From a checkpoint of a small mixture-of-experts model trained on Wikipedia.
Size: 11 layers, width 192, vocabulary 31748, 63.4M parameters.
Training: a variant of Muon for the experts, 258M tokens.
Below are experts of layer 8 (counted from 0) of a mixture-of-experts language model. Rows are named router (the router's row for the expert), up (a neuron's input weights, with its number) and show model dimensions 0-191. Each number is 50 + 10 x the weight over its row's rms, rounded and kept within 0 to 99.
After each expert's rows: a language model's description of what the expert responds to; "mostly gets" lists some tokens that are sent to it at least half of the time. This comes from a sample of Wikipedia text that the model never trained on.

# expert 60
router:59 62 39 65 65 31 49 49 58 41 58 52 34 38 65 52 46 41 57 52 44 57 61 46 57 63 77 55 54 47 58 42 57 45 53 16 58 51 51 19 39 40 48 57 61 42 32 52 42 36 49 48 54 43 39 56 49 51 54 51 39 46 46 30 43 48 72 57 53 36 50 54 58 55 62 60 39 55 58 51 60 45 53 37 33 58 48 55 42 54 52 65 68 56 62 48 68 50 65 58 49 47 45 44 39 42 62 51 52 55 43 61 56 47 77 45 50 38 55 59 51 44 58 60 46 38 47 55 44 49 52 62 54 47 31 58 47 55 38 65 50 49 66 38 42 62 61 49 43 42 32 38 42 61 46 58 62 65 47 45 41 36 38 51 54 45 59 40 61 43 57 46 46 41 71 45 55 48 59 61 37 49 58 38 58 55 22 57 57 51 53 56
up1:25 66 60 62 35 47 50 51 41 40 54 65 46 45 41 43 31 53 46 47 52 46 54 69 53 38 71 64 50 34 39 49 49 39 58 57 36 48 50 33 48 72 61 49 54 47 36 50 38 52 36 52 49 65 40 48 54 44 60 44 49 53 42 50 39 53 66 53 63 41 66 46 64 56 51 53 51 45 57 65 38 43 46 47 62 38 42 62 30 76 58 51 58 24 62 65 44 43 53 46 42 52 67 59 47 40 54 55 49 56 51 58 49 48 54 58 44 48 75 42 51 58 40 40 26 38 52 43 47 29 50 42 46 49 48 46 54 46 36 40 67 43 59 52 51 36 54 48 54 59 27 34 49 46 59 45 53 52 55 41 47 39 57 44 53 29 50 40 57 51 49 56 51 62 45 76 51 47 65 42 33 53 54 44 40 48 57 41 68 56 54 40
It responds to: Day and year digits
mostly gets: "On", " rec", " bl", " uns", " ass", " On"

# expert 15
router:36 59 48 59 62 56 37 39 55 54 49 45 43 55 64 45 44 46 56 32 46 46 57 56 56 79 45 43 50 55 50 56 58 34 41 52 48 49 52 38 55 35 62 51 51 45 42 43 42 51 61 39 58 41 37 49 72 55 73 49 57 41 41 44 52 51 49 55 47 37 58 61 45 42 43 62 44 61 59 52 51 59 62 34 38 36 45 63 56 64 59 53 56 24 63 44 48 40 29 38 75 38 54 40 44 48 57 50 60 59 46 68 65 42 58 46 45 55 46 61 48 35 44 57 45 26 46 39 51 41 56 46 52 60 46 33 50 50 45 51 33 65 69 41 39 67 57 49 50 47 43 50 50 63 46 51 59 44 38 39 53 36 53 71 69 52 49 50 79 53 51 43 56 51 51 43 39 44 61 46 43 45 30 38 45 33 41 68 43 42 37 58
up4:52 62 47 55 57 51 62 75 54 48 71 44 44 48 64 58 55 41 56 36 60 62 35 41 66 50 41 51 51 42 49 65 42 44 50 50 46 48 46 46 57 59 54 72 53 46 33 57 45 47 50 74 59 46 43 46 30 46 54 43 42 44 37 50 54 58 39 60 41 54 54 49 58 54 39 57 53 32 48 55 54 54 67 30 45 62 34 53 49 53 55 56 36 33 56 59 61 48 52 76 44 45 42 55 50 53 37 56 47 56 64 42 41 37 60 48 53 67 51 45 70 61 51 45 59 24 38 43 54 63 68 58 37 80 37 47 50 46 47 25 48 51 51 45 53 43 44 54 47 51 51 61 66 38 48 54 42 52 61 61 55 47 49 49 40 53 44 44 49 59 51 41 60 45 64 44 76 39 51 52 50 71 51 50 49 53 42 77 36 39 39 47
It responds to: Clause connectives
mostly gets: " when", " because", " However", " where", " if", " however"

# expert 19
router:44 59 43 50 44 33 50 48 54 19 67 46 35 76 52 37 50 43 48 37 55 50 62 45 55 66 61 53 42 54 46 55 51 33 46 42 60 47 33 48 41 38 45 57 47 53 47 52 37 47 42 46 67 53 54 71 55 57 42 46 54 41 61 47 36 51 53 57 40 30 54 48 51 57 49 60 37 39 42 50 68 44 45 50 37 53 63 42 56 50 66 52 53 56 73 54 47 49 49 43 50 38 49 61 39 38 49 50 55 42 47 52 69 64 51 47 59 52 41 59 53 43 53 57 31 33 51 61 42 44 56 40 54 51 30 48 52 62 54 56 30 57 57 49 48 66 42 54 32 44 42 25 54 50 54 50 51 37 50 47 51 24 38 41 66 49 70 48 57 54 44 42 41 48 55 60 38 58 40 59 20 48 49 42 49 54 28 74 45 52 62 58
up4:38 40 66 36 68 58 53 44 44 64 60 48 47 49 47 38 50 51 35 48 43 51 46 53 47 39 65 51 51 37 43 69 56 51 49 60 64 39 65 54 46 49 58 45 46 44 56 56 30 48 37 47 45 38 50 36 58 37 45 45 59 33 65 48 71 40 48 45 50 40 52 46 46 38 45 50 58 57 37 39 50 53 66 59 35 43 58 39 35 69 49 53 66 49 43 41 54 32 80 51 58 41 56 31 50 50 45 47 67 57 39 47 44 69 61 39 38 38 66 41 59 55 55 31 60 45 56 39 45 58 55 55 49 51 47 60 61 62 56 43 44 59 54 47 49 45 52 64 53 53 72 66 52 75 44 51 51 59 46 57 48 46 47 49 53 55 28 55 55 76 34 59 65 45 52 42 51 47 46 67 30 41 68 33 61 52 55 42 45 47 50 57
It responds to: Table numbers and positions
mostly gets: " FW", " DF", " MF", " GK", " Edited", " medal"

# expert 3
router:47 69 26 51 60 44 44 37 67 44 59 60 49 44 60 48 48 39 29 34 68 54 54 44 50 48 62 54 49 63 63 43 58 42 31 47 48 54 42 61 36 41 48 58 46 55 37 57 46 47 60 45 47 49 14 51 48 56 61 50 49 31 27 57 44 56 68 48 46 48 69 50 64 42 55 61 31 51 62 65 57 36 51 50 32 42 48 38 51 37 48 43 42 54 55 64 51 57 55 63 63 58 45 43 32 53 52 44 56 65 40 46 59 39 59 49 50 51 41 45 52 45 33 42 44 42 50 60 56 58 34 58 50 40 44 52 44 49 53 56 44 60 45 47 48 55 61 63 54 42 59 45 40 55 53 58 62 55 66 56 50 38 23 52 67 45 60 45 64 55 65 44 41 41 55 46 46 52 52 40 18 45 50 27 55 47 54 51 45 42 64 51
up4:52 69 57 46 54 56 46 65 50 49 43 45 38 56 62 70 60 63 60 41 53 54 46 76 37 66 67 41 56 37 50 61 41 53 45 46 51 65 29 45 54 54 58 58 27 58 35 54 52 54 50 42 40 43 33 50 62 46 56 54 46 56 45 58 57 40 58 48 68 50 55 58 61 46 49 63 39 46 56 59 43 47 36 41 64 37 45 59 67 51 45 48 36 49 39 46 63 69 50 56 52 81 46 48 51 59 68 64 66 50 49 40 51 54 42 50 54 58 37 72 37 50 44 52 57 33 45 46 44 54 60 61 38 47 41 36 53 63 34 69 35 33 49 49 45 49 54 47 48 39 57 55 49 61 63 36 45 52 55 39 34 43 37 69 58 29 53 47 48 47 57 30 60 43 41 47 48 64 44 40 58 58 46 58 56 36 46 58 46 49 31 51
It responds to: Parenthetical contents
mostly gets: "(s", "°E", "loan", "°W", "DST", "Gls"

# expert 35
router:41 56 51 42 69 43 32 29 68 36 50 51 49 69 64 54 49 38 39 40 62 59 58 62 62 65 47 56 56 60 64 60 65 50 29 42 44 45 44 41 34 45 56 57 38 56 43 55 45 37 46 56 48 40 42 64 62 61 58 47 43 45 24 65 54 42 61 46 48 58 58 60 63 55 53 63 46 33 60 41 52 47 55 49 53 39 54 38 53 47 47 69 41 41 46 74 50 50 39 60 54 64 37 40 45 48 51 47 39 65 31 55 48 58 61 52 55 59 50 52 47 57 34 52 50 53 45 46 38 44 43 63 45 53 32 52 41 55 37 58 38 52 53 43 38 46 53 65 49 38 47 47 41 69 50 43 63 45 47 53 47 42 55 36 76 39 51 30 56 73 64 43 34 37 38 56 55 32 48 54 50 47 34 37 56 37 47 52 57 46 61 37
up6:26 53 48 55 58 51 52 38 44 55 43 45 33 40 40 38 36 33 49 51 51 36 59 56 42 28 49 61 53 38 37 33 63 33 67 39 65 56 56 48 50 62 62 50 36 54 51 51 52 50 45 51 41 57 57 64 35 50 64 43 43 47 43 64 36 51 24 55 52 57 51 55 43 33 39 49 62 49 35 55 52 48 59 69 45 55 37 28 54 53 64 54 47 65 49 55 52 47 43 49 65 44 49 57 56 36 55 38 46 62 65 58 75 43 42 76 30 50 43 53 36 53 47 60 32 45 49 57 46 63 57 62 37 43 47 58 35 44 59 52 36 54 57 50 58 46 54 54 54 37 47 49 51 58 44 46 59 57 49 39 52 33 64 64 60 59 71 44 44 56 52 58 49 53 46 41 32 61 76 34 48 41 40 38 46 46 48 48 42 57 58 54
It responds to: Name-ending nouns
mostly gets: " Railway", " Force", " Museum", " Records", " Foundation", " Association"

# expert 21
router:38 48 48 37 56 51 44 47 59 26 62 43 45 65 59 42 46 51 55 35 48 52 77 51 63 41 56 62 38 71 48 63 51 49 55 45 78 29 51 38 43 50 54 58 42 38 35 70 45 43 45 58 53 47 46 51 57 60 42 40 66 48 31 30 50 46 55 54 62 53 65 59 51 50 54 70 48 32 53 41 51 35 50 53 29 50 64 52 38 70 46 52 47 49 63 52 52 47 41 36 54 56 50 51 38 51 51 59 57 55 47 49 47 55 67 50 51 56 45 35 49 50 44 26 40 32 42 43 34 44 42 48 42 46 53 53 65 53 57 57 36 62 59 47 37 65 56 77 36 54 59 40 50 60 63 56 66 53 63 58 47 45 52 43 47 46 42 52 55 55 45 37 58 57 48 42 55 52 45 55 50 31 23 38 52 34 49 65 46 56 56 48
up1:53 54 53 32 58 46 54 38 41 60 49 55 56 39 51 44 49 58 50 55 53 65 47 55 44 44 39 26 35 51 40 57 47 33 47 39 53 50 55 52 59 61 54 57 38 34 52 68 45 48 47 46 51 63 39 58 42 49 67 37 40 44 43 52 25 38 58 47 44 63 43 52 44 44 39 59 70 38 54 62 51 42 59 67 50 58 38 51 56 51 36 50 47 60 48 54 31 54 45 66 52 39 49 66 48 37 54 32 32 56 56 47 43 48 59 68 58 60 45 65 57 20 49 46 61 57 56 48 46 65 46 65 28 51 47 42 61 41 54 47 36 62 67 63 69 45 52 54 48 46 66 47 48 57 42 35 52 58 30 45 66 52 50 47 46 51 73 55 61 48 54 61 49 49 50 35 57 55 60 65 34 41 22 46 54 44 58 58 47 64 41 47
It responds to: Table cells, country codes
mostly gets: " vs", " ESP", " ARG", " ENG", " FRA", " BRA"

# expert 20
router:60 59 61 49 47 42 41 35 79 38 49 58 45 61 73 59 52 21 43 34 47 47 40 66 51 56 52 58 32 59 64 64 38 39 38 41 44 47 55 55 45 53 59 71 42 54 25 38 52 44 56 49 55 43 23 67 57 78 51 33 52 52 38 52 50 65 59 53 55 49 61 56 55 56 74 65 45 48 57 63 58 55 48 50 30 39 52 40 43 52 42 51 44 51 45 42 61 52 35 40 60 63 47 51 46 46 46 41 58 60 52 49 50 53 60 50 48 54 48 52 56 40 34 48 38 41 38 48 43 39 41 60 39 39 40 50 40 49 49 53 45 54 53 53 36 68 48 57 51 34 58 56 58 54 56 56 63 45 52 52 56 38 54 49 62 48 63 38 57 71 43 44 43 28 40 52 48 56 61 53 51 50 36 34 39 49 44 65 59 35 52 44
up5:38 45 57 58 59 40 65 53 66 48 56 65 51 34 62 40 34 44 50 48 66 59 50 49 37 63 66 50 43 53 57 60 52 48 45 38 55 29 67 51 51 47 45 42 34 43 60 39 57 42 40 49 27 35 35 39 45 48 54 67 48 51 56 58 70 69 50 47 44 40 37 67 48 53 52 54 53 48 64 54 33 45 70 56 56 36 45 39 53 52 53 43 35 49 38 65 41 47 57 50 59 51 49 39 45 58 58 64 45 43 39 44 62 40 66 62 44 27 57 49 68 55 42 46 39 34 36 58 28 58 28 45 52 48 47 48 36 58 58 44 49 54 50 46 55 57 63 42 51 42 44 49 39 51 32 39 58 39 46 40 44 65 45 44 38 59 54 66 47 65 57 37 63 65 34 57 50 39 45 53 67 56 64 58 47 41 50 64 51 61 59 55
It responds to: Table cell values
mostly gets: "/a", "ensis", "]}", " Yes", " JPL", " TX"

# expert 31
router:43 45 53 68 48 38 40 38 65 46 48 47 37 66 50 46 35 50 53 46 58 69 58 52 49 70 48 54 37 63 63 56 47 40 57 55 59 40 47 48 47 33 52 57 40 51 51 65 53 59 49 51 68 41 37 31 52 68 56 59 33 42 54 47 38 59 46 49 76 46 62 42 69 56 50 43 57 70 61 51 57 49 51 47 55 49 55 38 51 40 53 55 40 55 66 60 63 39 36 54 52 72 39 64 50 44 65 62 66 74 43 55 58 55 60 33 48 42 54 47 44 33 59 51 56 48 47 37 41 59 39 58 52 56 27 46 52 65 52 58 60 63 67 40 45 63 53 53 49 45 54 50 42 44 60 54 78 38 44 48 45 42 51 45 67 63 48 45 59 64 58 50 41 41 64 62 44 30 51 55 56 41 51 37 50 41 35 60 46 40 59 52
up4:39 71 59 53 56 38 55 47 39 54 52 70 58 53 54 27 56 58 62 57 34 41 38 51 50 52 47 39 59 55 53 42 60 61 50 48 61 55 43 51 54 35 53 55 37 52 63 66 57 45 41 45 43 48 50 46 32 62 57 60 23 36 50 47 48 38 47 38 44 54 52 43 64 40 51 40 52 50 65 54 54 46 54 55 53 62 58 51 51 71 55 52 30 50 25 51 49 45 60 49 36 51 55 57 56 54 75 32 48 48 46 49 47 51 64 55 41 65 54 49 46 45 51 47 26 47 29 58 60 41 55 54 43 28 65 46 26 53 34 52 44 74 47 53 54 63 39 48 49 40 59 54 47 68 51 32 48 33 42 64 43 55 45 50 35 61 64 50 63 62 53 55 45 54 36 54 43 41 44 45 66 36 34 42 56 58 61 46 49 45 64 65
It responds to: Year final digits
mostly gets: "During", " North", " throughout", " All", " South", " past"

# expert 38
router:39 57 50 62 57 59 60 43 60 41 44 63 30 62 58 50 54 38 51 60 41 52 46 58 51 55 34 49 31 49 70 43 52 47 46 48 41 42 57 34 51 49 53 54 36 48 33 50 42 52 40 45 44 45 46 49 57 55 47 50 45 48 30 36 35 37 38 41 53 59 65 60 61 36 46 60 35 38 42 39 61 59 63 59 53 45 54 44 50 39 55 77 51 52 70 49 54 42 43 60 65 48 43 52 41 54 53 48 71 65 32 60 64 49 67 58 48 55 43 42 55 45 61 69 41 52 42 35 36 40 34 59 57 52 30 42 51 53 50 62 34 62 46 44 30 43 58 54 45 31 45 32 60 57 62 49 53 49 53 51 55 48 44 56 50 37 56 45 73 57 59 50 26 54 56 52 33 62 42 55 43 23 51 42 60 38 35 63 50 52 53 46
up0:54 54 47 38 48 57 39 61 65 57 58 37 53 60 39 52 48 37 37 51 59 55 28 48 72 51 56 45 44 46 38 42 56 49 47 36 38 66 63 45 45 52 47 62 40 58 41 45 58 59 33 40 41 34 49 61 52 57 47 39 46 46 50 54 62 52 54 63 44 59 26 44 58 60 59 47 66 53 45 56 63 48 42 51 42 56 30 57 55 59 34 35 48 42 63 58 31 31 31 47 51 53 29 43 49 30 44 38 46 52 44 44 40 57 42 72 43 51 41 48 58 56 45 61 57 59 66 24 43 60 46 44 60 71 46 49 57 54 42 47 40 51 69 45 54 37 52 41 40 54 69 50 50 53 53 34 53 70 51 64 43 38 44 61 72 50 55 62 52 55 45 53 52 41 49 55 31 68 56 50 66 50 51 57 62 44 39 54 54 40 45 32
It responds to: Sentence and section breaks
mostly gets: " but", " until", ".\n\n", ".\"\n\n", "\".\n\n", ").\n\n"

# expert 57
router:59 47 50 64 54 50 46 36 62 48 56 62 52 48 61 28 38 44 45 38 67 46 52 71 46 68 55 69 48 51 51 55 55 50 51 40 67 47 53 50 37 43 51 51 26 34 38 39 45 40 48 27 38 57 47 66 52 53 62 55 37 44 32 47 40 50 59 43 59 49 58 52 62 61 56 53 40 36 59 48 54 51 53 41 50 58 47 31 42 33 40 52 38 54 41 52 56 47 39 47 44 53 37 53 43 47 48 57 59 64 52 46 60 49 61 47 59 43 51 58 54 34 55 58 41 37 26 47 48 37 48 38 54 43 46 66 44 57 62 65 42 42 52 57 33 48 54 56 34 40 59 41 49 56 59 48 63 39 68 49 64 52 41 64 43 32 60 25 62 74 64 51 36 61 51 50 38 36 68 57 46 37 55 51 59 49 41 71 45 49 36 61
up1:54 38 26 49 52 47 37 58 43 57 41 57 38 54 54 28 42 38 42 55 57 50 50 51 69 52 47 46 46 50 50 65 57 71 54 37 54 42 63 25 46 69 52 58 51 54 64 68 49 32 57 41 59 61 37 39 43 62 62 26 51 49 54 56 38 60 48 54 37 38 43 74 51 46 62 42 44 30 41 53 58 48 57 57 42 64 65 66 48 43 40 58 26 43 54 67 55 45 56 66 51 57 66 64 41 53 44 58 54 54 49 46 38 46 44 38 52 45 54 52 43 44 59 59 52 43 38 36 51 49 60 31 42 35 42 63 28 39 38 51 38 55 55 51 48 57 39 39 38 49 64 57 40 35 53 49 56 55 55 54 54 65 34 52 60 54 66 52 53 49 58 45 43 63 38 50 57 68 55 62 44 48 37 54 52 46 39 63 45 48 44 34
It responds to: Heading marks and conjunctions
mostly gets: "==", "===", "====", "See", "Early", " Opponent"

# expert 62
router:53 41 51 61 59 40 29 32 45 37 57 54 62 62 53 59 52 36 54 44 51 55 62 59 49 59 66 51 45 59 66 56 47 46 42 48 53 35 48 33 41 43 49 48 28 35 36 47 54 44 38 61 59 51 42 70 55 53 52 42 45 33 28 37 42 41 48 43 44 56 76 59 52 43 65 58 46 51 47 49 67 50 55 41 45 36 52 46 38 36 63 68 41 73 48 57 63 51 43 44 48 54 54 56 50 38 51 37 56 72 42 57 63 53 48 56 51 49 43 42 37 44 67 51 48 55 45 56 46 45 55 56 48 67 34 45 43 62 46 42 51 55 49 36 42 57 51 57 35 38 46 52 27 50 49 31 54 33 46 41 72 40 38 38 53 33 60 54 45 50 61 42 38 43 47 54 40 36 46 47 30 50 30 43 69 47 41 45 55 31 56 50
up9:47 30 45 36 57 50 41 47 54 50 46 39 66 49 67 64 48 24 42 22 43 63 34 52 67 37 49 63 45 52 50 50 60 50 44 59 47 36 58 51 56 52 63 47 32 55 45 63 43 52 50 55 40 47 43 57 62 53 48 58 53 48 45 53 43 41 64 42 57 69 44 50 59 40 56 57 48 64 51 45 52 48 59 55 40 42 44 57 61 48 46 62 29 56 53 34 40 33 38 43 51 35 64 52 53 44 53 45 35 60 48 57 46 62 41 52 33 37 38 44 49 45 67 62 46 51 53 51 51 53 61 41 46 47 66 63 47 52 39 59 66 41 41 66 52 51 64 77 38 53 38 44 46 56 53 51 54 39 48 53 43 62 40 50 49 32 60 41 62 44 64 58 23 58 37 48 51 42 33 30 39 47 42 55 38 39 22 40 42 48 41 41
It responds to: Quantities and counts
mostly gets: " three", " several", " five", " million", " four", " six"

# expert 40
router:36 45 46 66 51 61 43 49 67 52 48 51 49 49 63 27 37 34 33 36 65 53 65 53 64 54 70 54 40 70 75 40 74 28 59 30 75 46 52 62 42 45 60 61 46 38 55 49 35 53 45 43 80 51 53 43 47 56 39 52 48 42 40 49 56 49 59 56 45 45 68 51 64 55 52 59 48 18 51 52 41 47 49 53 50 40 47 50 50 52 52 45 44 52 56 43 55 31 52 52 52 54 43 41 28 43 60 47 64 40 38 60 72 46 59 51 51 60 44 47 57 51 53 55 44 47 48 30 48 41 45 75 40 51 47 63 43 60 49 62 39 41 60 55 39 61 56 61 51 43 52 30 42 65 57 35 57 47 53 37 60 57 45 56 44 43 56 55 52 50 49 52 48 54 53 41 48 49 57 49 37 44 43 36 48 39 41 60 51 51 57 46
up6:39 38 46 48 57 34 60 53 56 34 42 47 51 45 57 45 27 38 33 54 53 51 62 59 36 32 43 47 55 37 52 49 71 61 63 57 43 46 51 44 49 52 56 77 60 58 36 45 52 49 60 50 52 44 46 55 45 44 55 46 48 44 59 64 63 30 53 65 56 56 43 46 64 58 52 41 48 51 49 57 44 65 46 51 54 45 63 49 34 53 44 56 62 33 48 36 71 48 42 52 55 54 59 54 37 63 48 45 55 50 46 62 48 55 55 33 35 64 69 60 55 53 71 60 34 58 32 49 46 35 65 57 61 57 50 56 59 54 40 53 39 35 56 49 52 64 39 41 30 51 35 41 42 54 55 46 44 54 53 26 74 45 55 33 44 47 33 47 32 54 34 52 51 57 70 46 65 44 37 41 45 68 51 54 41 46 36 57 52 56 47 37
It responds to: Naming verbs and line starters
mostly gets: "=", " titled", " renamed", " called", " entitled", " joined"

# expert 22
router:49 53 36 71 46 46 41 59 49 46 42 66 55 58 60 39 44 47 47 47 69 61 53 68 58 63 55 56 51 57 48 45 50 34 32 50 53 53 31 31 48 48 58 53 35 50 35 47 32 54 47 48 52 46 49 59 58 50 47 61 48 47 41 40 43 44 45 41 66 45 46 60 51 58 52 40 52 37 53 41 38 54 62 47 43 41 63 25 41 56 66 55 49 40 44 51 50 48 33 54 59 56 34 51 28 44 43 64 57 32 40 57 50 44 64 59 46 55 50 52 42 52 57 46 43 48 40 42 68 27 52 61 61 60 35 43 28 47 48 62 30 45 58 35 36 58 62 55 43 37 44 59 53 63 67 42 58 39 50 56 56 43 46 48 40 46 58 46 63 65 48 49 31 34 59 49 36 43 56 43 60 36 27 42 62 44 36 59 29 46 70 55
up2:59 76 42 69 58 64 46 48 54 51 53 57 53 48 56 63 48 35 54 46 62 48 66 40 57 43 33 39 44 61 58 58 51 65 50 54 64 50 64 38 57 49 52 44 69 45 43 61 67 70 35 57 40 57 29 37 57 68 41 48 36 29 53 59 50 43 36 49 63 57 63 54 41 63 32 53 54 48 41 60 45 42 54 54 44 64 35 50 31 70 44 49 52 48 58 42 44 52 61 41 63 59 46 44 47 46 40 57 51 65 69 35 43 52 52 59 52 48 54 61 42 45 44 48 56 56 58 42 46 43 56 66 50 56 45 63 69 46 45 55 57 75 51 54 57 44 57 51 52 57 46 33 44 59 37 36 64 53 47 63 48 49 35 52 60 44 58 29 38 14 53 57 54 37 40 47 47 49 56 61 57 47 46 51 56 43 38 48 61 52 38 45
It responds to: Commas and auxiliary verbs
mostly gets: " would", " been", " could", " being", " was", " is"

# expert 46
router:53 55 35 55 56 39 28 35 56 28 52 51 46 75 54 43 49 39 53 44 43 61 69 48 56 50 44 58 48 62 56 60 41 42 31 47 40 40 53 51 45 48 67 62 34 57 44 33 41 38 43 60 75 52 35 59 62 60 45 51 48 49 28 57 38 62 57 33 57 23 63 47 69 47 49 64 48 51 66 47 54 54 41 54 53 53 40 39 59 68 51 64 44 42 59 57 52 48 46 49 77 55 51 55 32 42 52 50 41 57 33 55 66 49 45 51 52 45 48 52 59 50 55 56 45 47 40 41 52 61 49 57 50 58 34 43 33 55 50 55 54 37 47 48 44 62 56 56 37 47 50 48 45 64 60 32 69 30 62 41 48 40 49 54 59 43 67 40 53 72 47 55 50 39 54 40 40 37 49 48 40 46 39 41 61 47 44 55 71 48 42 56
up12:57 35 49 37 44 58 40 71 60 40 56 58 57 46 61 44 55 48 44 65 65 57 37 43 49 61 52 58 71 65 50 36 47 46 44 61 55 55 47 35 48 61 49 45 50 53 54 68 47 58 45 66 48 62 47 49 61 45 48 65 59 39 49 71 45 46 46 44 36 45 69 51 47 59 55 51 37 47 50 49 50 58 54 40 49 53 59 53 48 32 51 57 36 63 62 53 55 61 49 58 44 30 68 43 38 47 43 57 58 76 61 57 56 60 49 54 53 62 69 59 58 67 41 52 36 43 63 37 48 55 46 39 45 41 49 50 33 59 69 54 60 49 43 42 50 77 36 38 44 43 43 39 56 58 42 67 54 44 45 60 40 44 56 52 53 39 78 44 41 54 50 41 54 41 68 40 49 61 35 36 48 43 27 39 61 64 31 49 62 52 59 60
It responds to: Ordinals and noun completions
mostly gets: " first", " second", " last", " third", " First", " Second"

# expert 5
router:54 63 44 47 39 45 48 47 68 49 50 69 55 53 56 53 40 26 40 63 53 59 59 54 49 60 36 62 49 60 55 64 57 30 24 36 48 64 50 54 63 37 59 57 29 49 33 57 41 51 57 42 60 56 44 35 69 76 33 36 49 50 42 52 49 58 49 62 46 60 60 61 66 71 45 67 56 45 51 43 69 42 60 38 31 42 50 48 49 39 50 52 65 53 55 50 41 44 46 52 42 54 34 63 53 52 49 46 54 50 38 62 56 61 62 52 42 61 39 47 54 62 55 45 50 49 43 53 52 56 57 61 53 57 33 46 49 54 32 47 41 58 58 60 40 64 51 43 49 34 46 36 47 64 73 45 64 40 62 52 49 41 41 42 74 37 59 52 66 45 48 49 36 49 34 42 52 40 34 53 57 47 36 40 48 46 45 52 45 39 47 42
up5:63 70 54 57 47 59 58 43 39 49 52 42 72 65 56 41 52 36 32 52 52 50 59 55 53 47 56 52 48 49 58 63 36 47 64 55 51 58 63 54 47 51 52 29 29 26 51 42 58 47 50 55 33 59 61 44 44 56 50 54 43 59 56 54 39 39 43 52 54 66 56 46 47 39 57 60 45 52 54 32 52 40 54 34 36 47 42 63 59 64 56 48 62 52 41 40 64 47 60 66 44 49 51 51 54 35 34 54 33 62 63 62 47 43 60 54 49 51 59 50 42 56 45 53 54 27 38 37 56 43 39 54 38 44 47 53 52 54 40 31 41 51 48 57 59 48 67 66 53 25 50 43 38 46 50 61 49 65 74 52 33 46 41 36 46 51 60 41 57 54 52 47 40 69 55 43 59 49 56 80 48 44 68 46 50 48 40 63 55 32 73 51
It responds to: Title and club name starts
mostly gets: " Did", " Your", " You", " Love", " Go", "Res"

# expert 61
router:45 58 42 35 63 60 42 54 60 31 48 51 51 61 59 56 37 35 44 52 42 62 46 41 47 55 46 57 50 84 67 62 46 51 25 43 60 47 54 36 51 41 47 66 47 39 50 50 40 41 39 55 50 53 57 46 49 60 58 48 40 38 55 42 34 42 55 56 52 65 49 47 61 52 48 60 53 59 38 52 56 47 41 57 40 23 52 61 51 52 57 56 42 45 52 55 65 54 39 50 53 51 53 39 45 52 46 75 54 54 24 76 58 59 73 64 77 67 48 46 43 43 47 45 55 54 30 58 44 44 34 62 46 49 52 42 36 51 41 50 35 61 60 65 25 47 56 46 57 39 55 51 48 53 60 43 37 44 51 47 63 47 42 51 65 39 54 45 73 54 62 65 47 55 36 43 40 53 59 58 51 58 56 53 54 50 57 67 40 52 55 55
up5:38 47 43 35 70 45 41 45 53 53 42 43 34 53 49 57 46 53 47 48 35 62 51 45 47 67 43 39 50 37 56 52 29 46 65 27 58 52 36 46 42 38 50 61 50 53 43 50 47 52 55 45 61 40 38 46 44 44 38 58 78 42 39 57 36 62 39 46 46 38 61 74 38 61 66 53 67 61 44 37 60 56 51 37 61 60 62 57 49 54 60 58 39 58 33 60 51 62 48 52 46 59 34 46 46 34 51 51 55 54 78 45 42 39 54 44 62 52 48 41 54 49 60 47 47 54 53 45 44 48 46 56 51 55 54 50 34 46 45 40 67 43 39 58 67 60 52 56 51 51 43 53 35 60 38 49 36 51 55 32 50 42 53 53 47 40 59 40 42 49 71 66 26 40 56 28 52 57 42 58 45 72 50 33 57 58 31 58 40 63 62 55
It responds to: Perfect auxiliaries and Saint
mostly gets: " has", " have", " had", " St", " having", " st"